Experts of a small language model.
Size: 8 layers, vocabulary 8192.
Experts: 64 experts in each of 8 layers, 96 SwiGLU neurons an expert.
Training: a variant of Adam for the experts, 460M tokens, 7018 steps.
Below are experts of layer 5 (counted from 0) of a mixture-of-experts language model. Rows are named router (the router's row for the expert), gate (a neuron's input weights, with its number), up (a neuron's input weights, with its number) and show model dimensions 40-79. Each number is 128 + 32 x the weight over its row's rms, rounded and kept within 0 to 255. Numbers have three digits each.
Before each expert's rows: "comes after" lists some tokens at least twice as common just before its tokens as in all text. This comes from a sample of Wikipedia text that the model never trained on. Tokens count by the router's weight.

# expert 25
comes after: " |", "|", " in", ":", "6", "7"
router:143082110045096115057135131101124137135146102159113138172116110118063162132063128139084162127116150133121109138138160117
gate0:155154112102083162105089128125117121138133151174112111114133185148119112157149180141114164170167054106130097155129108149
up0:123131117150113159130121095143097165097197184108098139117089140168144126121172130130133124103138142116101137129149137130
gate1:101119097080086185094127188117164069168080050128073132143104161105159077090126130099176143124130115110168119102105106119
up1:069083128131122177134159139120169150127115162184170103118076201121101125141087124183140123148177148180131135089154174087
gate2:115143127125179175155160119172129131146164103117062094104159134086140050117137102156156079182120146096143165126120151102
up2:130047171130163164121234058123128122125101162127150094120081098147103104098107069148098109154170112113137155148141149176
gate3:092186140092122110117086105153102115152184159102129146137153105131175104108177194113177090108090096099040095121174158099
up3:127092158228196111140127174100145096048088108128133119095134165194141090150149109189130087180108108124170097115118130161
gate4:128078130147109111119129105159123132136176149143174055147081041145135097107102128154121134091109133159073160131154143119
up4:110173140094104152162138171120112098107068081119130113085126211102127180160127121156134152182144080133172139146084158142
gate5:109098190135148116201070144067219141147116139149132156121182124096105152116114059121123108116147176145145173204053173161
up5:179108161141119136104062146152159143164158160116096158082138087110113123104115122115098065141119144127110119175135183104
gate6:124080130130151106102092099174090083094140143104094103073169136122096131114158137104118067171126157083156135146102143120
up6:113206117157129113145193130128138107103141139111065198117099116133130094156163182130157146108154099137141092140194095084
gate7:150160127132118130130163098136106132095058133169080166128150115071125142117156119168120149086167138090149142076130118150
up7:144145138098130172131143033127153126089114170131122120096111110123096131138134116133127095109157121130152058086167128117
gate8:133135120123138098093095087108104076077155140135100112133103159132119120110160154182162192163115144143130118110170147066
up8:168175134188140088113123149150146150158180150102169132117130149179100096137206156124215124160117129109120159131146110123
gate9:142097170144158146126108174079158147131154143120119123138113059098103192081158172158142107148089194150157111155129136147
up9:134096151139109171134110083100173098086126159099124129134128154116166178073130109165093157143114142093147123157160076096
gate10:118084149155172158210087132104147102186111155107098149108123066142138154146141140066112101100098093124117107094155131149
up10:100121164132151112151089101103225139163123141216092084134112071175117161125100116094084190117096170161125115055161139156
gate11:143125129119064176111106119107185097150133118196176116117101111120124116102128090137150175085138102134133142112116129157
up11:162163198116151123143147164197099144156072175061070096090173156109090106091143151093091128169129184110075152153154078162
gate12:135089161136142136074121153124111096148125123124118077088157177105185135090154147155143147105108170159111140121107086165
up12:095148109134092108117151101140105108063141088124136103136119162200105133130150153092185070116135143121116118175108168133
gate13:125100129147156166128133155085141163079057127094141170114149141136094194126098085122130129117105181130202146090077137132
up13:102134090097153188097105097131116146119137116098154186146068126168139120144080104115077137119121108092170160092109131147
gate14:112107145182104094165110114110151097119128092105113106169109098111075113180091227144188161093138150167144107126083096162
up14:088146189095089121081175187162123138164133108128158090107171150138121084115116096121206151109118139098098089117122056130
gate15:138062126154130081121093153090137147114108090171127100153117152113178163134142133047079143138118126150153151152169078141
up15:113213103134126168148182135174125102165121121080142170113096088175107130130104100135175174113140080134151068136131159088
gate16:108121131116089206172130162104221079082075162116113175123098139055119137084069132137148141164103134110086098129114111121
up16:075129097111173140164165151177111132147153097160102096085107123129173096132098121113132108115171134112080114156107175081
gate17:077139183121143121146086139108106132111146133127089160129070122149083101177134161237094085189133096163141074156119094085
up17:200188203162153158134097148151117089136168097127133102182135096100116140105134202140120130129132138097131076112134121064
gate18:152096095152134137108114142182184106097188135150132081154161124147159164128166130135175128106105049120143160155145147153
up18:142120112113098080114185122141181080144139100108099097108142144182091164130130116110153169164125128043147136120122116118
gate19:173146063124133095080132186136122132100127118119107066079111117087104101106101090187082167145135133135127150079137088125
up19:156186190162138171091109117133126076120100143102172129129109116137172218117133175054212074087167172083149129169123138110
gate20:099146153052147106107077087148114102152110136143087139068124195053125121083132120120069175124165130137113165167109152156
up20:099165157043141105155157094151146107152120197139167077161103133172103084122129138167113094154157156244140110098090121183
gate21:109088147086131111122173092162107055126091172096186106162132141141166064136169111185124104079105056103164125132092138077
up21:093117084184127110129106093122138135125171147158060164099181106082154128142179119145121145132060120125192156071150105159
gate22:141140177173137145139085083098081141115129093111157106086093136150089188146111124165082184121098169142137083116129155105
up22:159120099114102114127119143136117108191145117089124072092162131106153138128128149097082166122104160097114178146129140099
gate23:169101204149167121156093133126087167106116130128150123183062079090154169116173123159096141109126120151182180083092104149
up23:133105142120110123079106079150129153186154089128148159132107139149166157170114073106093158188079087179127121084184107129
gate24:139130089090140130164124128134115167083097139169090167087107102202123118157081133123064044143131124117102134171162132145
up24:167091168130121157174108072179118154152090090161088148101129141199137085155101140110083075137133096135111121148105166193
gate25:114118124142153156172140204162145113174118093105114153129139135117143148107068162096132094063134187144142156112079144143
up25:111105155101152122099161174112070095098123182079136097094088177111131171093174077126111116178152097156096172137112188111
gate26:149152128183112130131090124155127141121202160112150135131076136169161091137146177097118106107140088178190118125141066144
up26:175122164148094143117103089186111168172182173154146110116113146114153119084084185139170130117112153148138150157149110132
gate27:069145089057155142134090048130147045068095156123133132118127137171171143107114122148124047155101128159124143081156152134
up27:147125116164150091126136088111161117079095139113070132155111114140087114074106183145112146140126120169111148124133116120
gate28:065149149183106053162147085121094069108132128111101083125126100183149133101137147117065139113089073111179093144174120137
up28:134123153189143042127133149119110116076163157071163125116089104188122059098124096172122146145102083070154094234140086144
gate29:198121132181156137168140163162159100129133147131092084142142118053155150099137094141039139128134124144178118152182130095
up29:100150171144027139111081114117167165109161176138106167155072089186129152145127130091089112188154175143171101116122048137
gate30:161137136112065120117150150159113145177087126108152157149106086079149199118130106098107119122130139060139125149134094134
up30:110123145145121144095146101105108106147113110179168164092121101053162159130094127117200147153121102142099151135117096165
gate31:105169140089105161142086121183107089099174085111130073174129176189141103087070086151175118085107171130093119165090130148
up31:124159134112091155079098081096103103136177109147119102142110153135114073155097134124162155057122126165145106133137116145
gate32:138107119138139086171087111132113071053081147085096123158119175109132163073145106141150134143127132094149152104120144094
up32:156083094158121151064104142141109108113095134113180143094149151176139190173129119126161093123126088149164102123156091151
gate33:113159152099131103025116150099089157112134128128082039137129121166122139076119094062151133110136140129086146115089163104
up33:115088102161164157106065149122146132057108133150126134117120123150105118158171134135207089094141095138140138106129093127
gate34:083163084163140126117141146140131067144108106114089129150167203182164099131128157072208111090127161122168123124117108141
up34:125094116109096136121100148128139189128154155115134133113131088137144121141142165134146068135133141142076094096133166148
gate35:122069116179183161141124135122096059132140140121174136111109099142115107117122168132152081131164141130094063091124092096
up35:122137170172121091099145119100079152159133196117091074143133077107114140135129081098097137129128134173115112099122083074
gate36:201124099119145127154164118152086157119152138175113120075131114119130146098091152133120120104156100165111143147132171117
up36:127135176145122084167085104204124099108113107091136135017133128111172140107153126096100142110106063096103139094148124127
gate37:150067159173173114157095135164180108143136154118133190141120119110121171122140065147144163131087079228093150132083171151
up37:075169196131129130073175106084109183102127174154086141101144156142145131130138093126083121151108113181144084158164101151
gate38:167151105179120132155101135185101133080132102170161171091103151097071134155125060146169123058166128172170149088103087152
up38:215147134128086102138067122179168136108130155101142074124162147069127155135178141139101109109101130138174174152061116092
gate39:128146113117126145090086170121137142097170183149140111108123131088063101106104096165137117095134087126143105129090088116
up39:134161109141052177117133088108131092170132123127118137194093115204181149192113118139128137173122106116190160083130145157
gate40:144155138098177141124097135154111052050062123148170058098165104170107087087144124132152077068095106151132098191095104163
up40:054109078126139157172131088139175149164157110115114140151133120171115148143168176142108054106100191105123185078082132146
gate41:154079132195177097119066143097126127105107100087157096124168129150132148079098120122184101116141129105136141188069088130
up41:085140073126126137118199110114121139121130127142105146132119084112151126149149186134136184117184109067137127096138121110
gate42:131103166115146101160161068057146097080154149167100111091127108222116173118166064177090097117087147162127121144161135128
up42:157123185115203124149160145094078105096148115111127238064115120195135143164158079144100125149125093188086137146105104110
gate43:146091178155150161110106124122064122127209115166162159104081079147077117168132090090172085146126130127110093201112084134
up43:233085194135136093128065140124099129084124095111137117140140139123127172165075125139117150115177113130114153151133129079
gate44:115128106146132116088061135125160123169113129113169132120137131127158197127132087149115127081108122120113157087042151115
up44:129093136194178116118107150096161112153073073104114078129210105185121145086072080110180128107135106178131098104143096098
gate45:166139114141125148173145099143092142106132130153125153127139125100093130130146121167153066159122103112117093066102122110
up45:079160089171104148115044101106161089134139123068129133129138143158142089150107119108127216059141120109085076166129148183
gate46:155157135124085166086092116136213136121088082148097103096122099154133156143118087141087117128132136129123131108179107106
up46:109148124098102125107142126071085138170133148152159081095119098146163151134163096111160126161133129175128088125169174167
gate47:095098087121105131154081048156128162151134151147159131136166117093159166177063198128158158138088135123152101107166161085
up47:125109176107158134090176144162039111111152168122133109139127152145134053097182127119062115164156073134102132113150156065
gate48:095122143190088050149079125103122124173180142155113117140128158109145130102170102070156080162132109108194104142145127136
up48:134149112110099087095171118075122087135128131176136077171126160144110158071115125138161099148151151121222153070179103109
gate49:071089111145146091112108097150119120133146067079160100056137087124099193073184071151176134135083076122052171129148107135
up49:161136144092130149172177084115164120084154134135167084110140175142154137161142173126146144138134160116145146172137118125
gate50:080082104123124185125086156139109146088171126195131096167116195134084063154158116103173150183156111174191127057146128113
up50:164202115097098151168162107151146124183122121063175161109140075120129194173119168148084087109090106112155134145106159133
gate51:100065142096125118127132140112116170112119102155200108084113112137128130101173097092137138124180159139084190158103105135
up51:123100124094132110120137120121178168133114102127159114162138103085151127129147090070075142151136158144085144145136121137
gate52:166085101147186099121151176162156151069143133171118129158103142135156131137111150064171120083132153142204145117099107156
up52:072089134112129198112129070149117103174196105117119136098183149120098152092198155180151150134196121112072132122093166117
gate53:092069034063099139108128108141108121151133117109113078157138130116108165114100196100110082137086117105099116098118129113
up53:099072203159181146149126191099120122108045104141094096049087078193073134112111090180161127135150116104154172167096098149
gate54:104107111116163161144111113099114182150159158097041116130121142107122102089132072104164083165077097140093160150177120077
up54:083114065110064181148144107091111174153106161091112143123142115091127105109151134117135098152125127162071089134153156081
gate55:117119118155111125182128162116090097117112097105124169167154078175120114135170141132123113133151096125123106098096118089
up55:103167125183122103127063184114103087124122073089102185126141183140094111118107109143173118114133183163123116069154115147
gate56:163141111114146055081169132103096157128156142120081104113096114112171142137152135103099193072167124073077169097095094186
up56:083106109111196139097175127099129137124086092163149097098145125097145101161140098131111141111163077114181116080108186129
gate57:124189141158085103074091151105111076059115167094100111106153167211176080135135140148088136138156160101148077073034115116
up57:181136201148167135128140162150090123215117138081098156110119098130142133213133094159136164118098132110157140124132162115
gate58:103132110155112091140115160110134067111103104122191155110132082121090156133131180093150106148047160125120128172068112056
up58:112163113158097080127159126090106084114141151126101145151163054165087095116136123076103120152073117172176053105129090090
gate59:113117132174113127144083138148157066194098115109106135068083162155182057118067138086106132102134133133070111156110116160
up59:156123130184156100145048135143131153102109109103141128107115128133164114137122116124101156124131140158133116055132081132
gate60:086204084099116109142129058155115109177162131109114129173128194057149108100101145100162079129132183124096091091162177133
up60:103080110135151137160155162129113150128087058104091124133126114129138254130123097109108134171126152099118161165072148086
gate61:113149135114130117129104218121153095147132089135095098169052117052119072096107122119135110098110120117076090152090163121
up61:086104109127125132086129168070185140113153072097124117076143136160139124081120165186188085107055125098134112161095088116
gate62:169151055110106155113208143111160082101100099123132103154177084135111124097132117091095187121191119114162132145085168095
up62:132109070105139069105159081128126143156102164063125137132155075178102131155101139115116119154157105148123161132155130089
gate63:168101139200130125180133091131119128120141124155100092148145118100102119135148180145111115074146133159126113109078104156
up63:089139163105034118196104110146103137127111103163094142138189162066110205126182135131154138153142167158132091107110140205
gate64:140112169162133164090158112118200137143097150142083092141133166104098074114154157117161109112127073179155132102111122142
up64:141115219154097161118128130134127189077128098169102177163124143084075095158099096153114044146159110153160125120107094125
gate65:085157214120092121123111129144136117152160086071131062144179164141154144151113107083121148126116107097103170143130147151
up65:175118158104160124127160106121155091146067144129102155074153164103153139074080108103129126157099089125111156101103114060
gate66:110084127100208107126116125099102110140087157155127080133210143124105097131134158212150118172127166136132124099101201124
up66:103132124131075100170145120157102108182172079132098115147088208161160181142111082194111086063102109160097163059098104064
gate67:146163128083116112108142139111147069144126132067082060142099113132088121115113130113183132116194170133140134093168199084
up67:103174073110112122144156109087135107098124122147084123083160115108147129115096010078131156157140162162111104047092181144
gate68:146152101116120109080133165111137151143078102144155152116168154184140119128149089081146105100125126071198125184175082142
up68:100108073093134172136115083149091082072121135107079152177123083119160131146105188175100179137155097149122121064111154118
gate69:095100103136118127159169102112095098097161130161098166173180114116162056135078103118097145149120163181114148113144166108
up69:132082085081124141140166073110123100110196144136097091140082112120130133147136107095119154142134129162136170112145151176
gate70:029099091099151120159151104164117167082169159145158157104120177093122153067149077147163121100182127126140140104147133116
up70:159126127096101117115120068110090143083090118132160135180115100131102074172115186097160046094115161157088146107098134182
gate71:061149134098118112075114137147141105154053130102144053113131158152131102070159153158156174117109151110110146158098155149
up71:140164127138141176117107139132071114108079102144113100151109163090168122109160073119108135094123116169088096124126110194
gate72:139221179051112072093165096107119122158090216129147133154090121087165098117117126114068138143083154094135117108139160143
up72:162130077089061115098150116134143128122109148130165104187116090088182141181132183130117201111141137121059128163177142178
gate73:130161149135140113139139172075129151096114153111147111164165146226075127133114133089142086105060144133088112153148170171
up73:074090096059155102098117130150119131162126130141121182078153175091148122150146090209145138133169126113111170088128111103